From a checkpoint of a small mixture-of-experts model trained on Wikipedia.
Size: 11 layers, 109M parameters.
Experts: 128 experts in each of 10 layers, 64 SwiGLU neurons an expert, 8 picks a token.
Training: 709M tokens, 5412 steps.
Below are experts of layer 7 (counted from 0) of a mixture-of-experts language model. Rows are named router (the router's row for the expert) and show model dimensions 192-287. Each number is 128 + 32 x the weight over its row's rms, rounded and kept within 0 to 255.
After each expert's rows: a language model's description of what the expert responds to; "raises" lists some tokens whose logits its average output raises strongly, later layers aside. This comes from a sample of Wikipedia text that the model never trained on.

# expert 45
router [166 127 126  93 146 117 109 101 113  95 133 142 109 112 135 127 162 135 137  86 150 163  81 124 189 147 140 125 124 119 132 197 130 145  95 107 137 143 202 101 121 163 147 107 129 122  71 134 113  93 122  82 182 141 198 128 107 119  59  48  90 162 134 152  78 146 125 134 162  93 170 104 131 161 144 150 122  98 125  70 151 103 165 150 145 108 209 164 124 148 158 125 136 102 118  74]
Foreign name openings. First pieces of non-English names, often Arabic, Cyrillic, Turkish or Greek, such as Al-Ad, Ş, Apoll, Cyrillic letters, usually after a hyphen or capital.
raises: "one", ".", " and", " that"

# expert 49
router [161 126 121 128 135 136  98 120 133  81 115 132 142 128 161 101 130 190 106 133 126 130 148 148 126 164 149 135 148 120 169 136 148  79 137 143  83 124 138 110  94  97 156  95 134 144  79 100 158 153 206 119  98 172 195 135 135 130  87  92  47 179 116 119 145 144  66  95 121 108 139 141 165 117 137 185 142 157 179  91 136 109 126 216 194 101 118  76  64 130 159  86 152 122 147  97]
Word starts after breaks. First piece of a word after a line break, pipe or coordinates, such as Gl-ossary, W-ishaw, Re-eve; common capital letters and consonant clusters.
raises: "cy", "elo", "rey", "oles", "ais", "elf"

# expert 11
router [169 166  88 155 141  93 108  84 108 103 130 132 136 109 126  50 191 157  89  77 108 132 137 134 119 149 169 131 120 154 162 123 143 157 102 122 152 101 130 109 101  98 125 116 110 164 156  80 164  97 207 137 163 118 118  80 157 157  81 169  84 164 152 141 155 146  79  87 133 112  87 106 220 167 141 175 133 119 159 111 106 144 113 190 194  99  81 130 125 101 169 102  99 139  51 126]
List-item hyphens, names. Leading hyphens of bulleted list lines, plus first names and capitalized words starting list items or titles, such as Chris, William, Best.
raises: "use", "c", "m", "e", "us"

# expert 40
router [122 120 153 131 114  91  76  73 141 133 107  88  78 102 104 105 173 179 124 105 190 191 123 132 199 121 142  80 130 167 155 117 130 158  99 150  78  95  80 104  79 128 100 134 141 127  91  78 169  95 159  83 120 137 126 207 128 125 126 130 152 136 130 159 140 138  95 151 181 107 146 134 141 179 146 150 135 139 160 103  95 132 109 181 114 120 121 159  93 166 202 117 125 149 116  90]
Line breaks after headings. Line breaks closing headings, list items and table rows, as in taxobox lines; also number words like two and three, and a.
raises: "|", "\"", "Ge", "B"

# expert 43
router [118 125  93 151 102 100 149 107  66  98 114 130 137 111  91 138 143 108 121 110 163 192 157 100 174 133 141 159 137 203  90 159 180 125 129 108  84  98 145 144 124 147 127 112 125 119 107  93 141 100  80  81 128 131 130 126 150 120 153  77  98 172 127 108 130 139  82 103 122 153 186 133 202 141 157 123 161 166 162  68  75  83 155 194 155 136 101 135 154 123 146 125 120 172 103 122]
Name and place pieces. Middle pieces of personal and place names, such as Sel-k-irk, Pl-anc-k, Str-ath-more, Clarke; also line breaks and table cells.
raises: "be", "anc", "ital", "les"

# expert 44
router [121 100 126 157 115 108 146  73 148  99 143 118 109 104  85 126 196 170 149  91 119 137 124 141 117 127 154 138 182 193 154 110 126 146  94 159 108  73 159 172  98  91 129 127 111 150  59 151 141  71 102  84  69 148 159 134 117  87 107  82 134 170 164 117 153  75 131 149 167 104 180 105 129 108 153 170 118 125 162 100 127 188 123 102 172 153 155 144 129 134 140 185 166 127  91  91]
Word-initial stems. First pieces of split words, mostly Latinate stems such as conn, ext, compet, adip, al-be-it, and abbreviation starts like IF-NG.
raises: "oy", "ena", "ara"

# expert 8
router [171 115 129 167 127 121 120 120 123 106 158 150 133 101  76  55 150 129 144 141  88 177 147  93 162 131 170 110 140 157 136 116 134 179  99 106 151 119  90 137 122 125 142 126 154 100  93 136 184 106 134  99 136 185 179 108 191 140  57  93 142 130 149 105 130 147  72 155 161 118 204 123 133 131 133 149 113 133 110  94  75 174 128 155 156 120 136 136 100 104 126 124 113  69 100  91]
Line and quote starts. Line breaks, opening quotes and parentheses, slashes in URLs, and first word pieces of names right after headings or newlines, e.g. "Southern, Find-lay.
raises: "a", "as", "ar", "The", "amb", "D"

# expert 32
router [178 171  96 177 144 106 109  91  57  89 113 141 122 102 115 105 157 169 116 105 129  92 138 167 165 187 175  94  92 148 186 184 127 126  96 137  82  95 184  94 148 118 154 130 152 131 148 111 159  99 132 177 104 139 161 153 155 120 162 126 102  79 162  76 133 137 119 127 127 149 149  95 143 121 141 157 172 128 146 145  88 135 124 146 147 152 141 130 118 146 143 155  71  61 101 128]
Table separators and mid-word pieces. Pipe separators in tables, especially track lists and results, and interior word pieces like enlight-en-ment, specim-en, pel-v-ic.
raises: "ade", "are", "ash", "ire"

# expert 46
router [112 149  93 125 140 128 101 145 127 176 112 119 108 127 144 101 126 169 101 118 148 194 142 113 150 146 151 135  97 191 145  68 149 150  75 111 111  73 120 136  71 118 124 130 159 118 138  78 147 116 158  88 116 195 134 173 172 101  75 117  93 153 134 105 158 109  75 177 134 125 144 107 139 203 133 139 150 137 173  93  77 111 107 217 133 100 166 112  71 117 166 111  83 121  69  89]
Headings and opening parens. Line breaks before new sections or list items, heading markers (==, ===), and opening parentheses in infobox details, such as Born: ... (age.
raises: "Note", "Ind", "Al", "W", "And", "In"

# expert 35
router [111 152  95 152 134  92  99 125  92 125 107 135 106 118  85 144 151 148 123  60  96 123 153 163 104 131 140 154 165 125 171 151 104 125 132 123  72  75 152 104 103 156 165 118 112 124  89 129 150  87 161 140 124 129 200 124 118 104  98 126  77 171  90 135  94 117  72 115 160 123 170 144 127 124 145 186 164 154 126 110 110 147 124 139 168 140 143 157  80 195 156  85 105 109 102  97]
Word-initial letters. Single capital or lowercase first letters beginning a split word or name, such as P(ython), S(unny), s(ermon), K(ukësi).
raises: "ones", "ask", "ath", "uns"

# expert 53
router [144 186 114 180 157 136 137  99 107 106 164 113 111  85 103 161 149 138 116 165 160 118 144 155 151 190 164 114 137 169 125 236 156 129  74 106  88 120 151 140 170  92 115  66 130 110  98 169 178  66 139 154 132 163 138 133 157  85 155 173  47 142 127  78 150 130  81 115 137 116 145 115 138 124 178 138 129 120 186 113 189 156  66 130 133 102 175 106 114 111 179 130  50 117 137 139]
Table column separators. Pipe characters dividing wiki table cells, plus semicolons and slashes separating data values in lists.
raises: "”", " Preceded", " none"

# expert 13
router [126 127  85 141 167 127 141  56 119 109 123 130 107 150 108 120 169 193 123 120 199 118 147 118 156 104 185 105 112 100 149 182 166  54 147 131  54 100 136 128  88 134 142  76 108 135  72 128 139 166 131  81  79 124 134 136 174 129 122 126 114 145 155  98 197 150  68 109 122 134 165 147 144 147 220 174 149 140 144  79 119 146  86 138 107 106 173 160 165 127 212  96 117 150 112 105]
Numerals and counts. Number tokens in dates, tables and counts, such as November 8, 1994, 564,000, ten years; also stray encoded bytes.
raises: ",", "st", "–", "."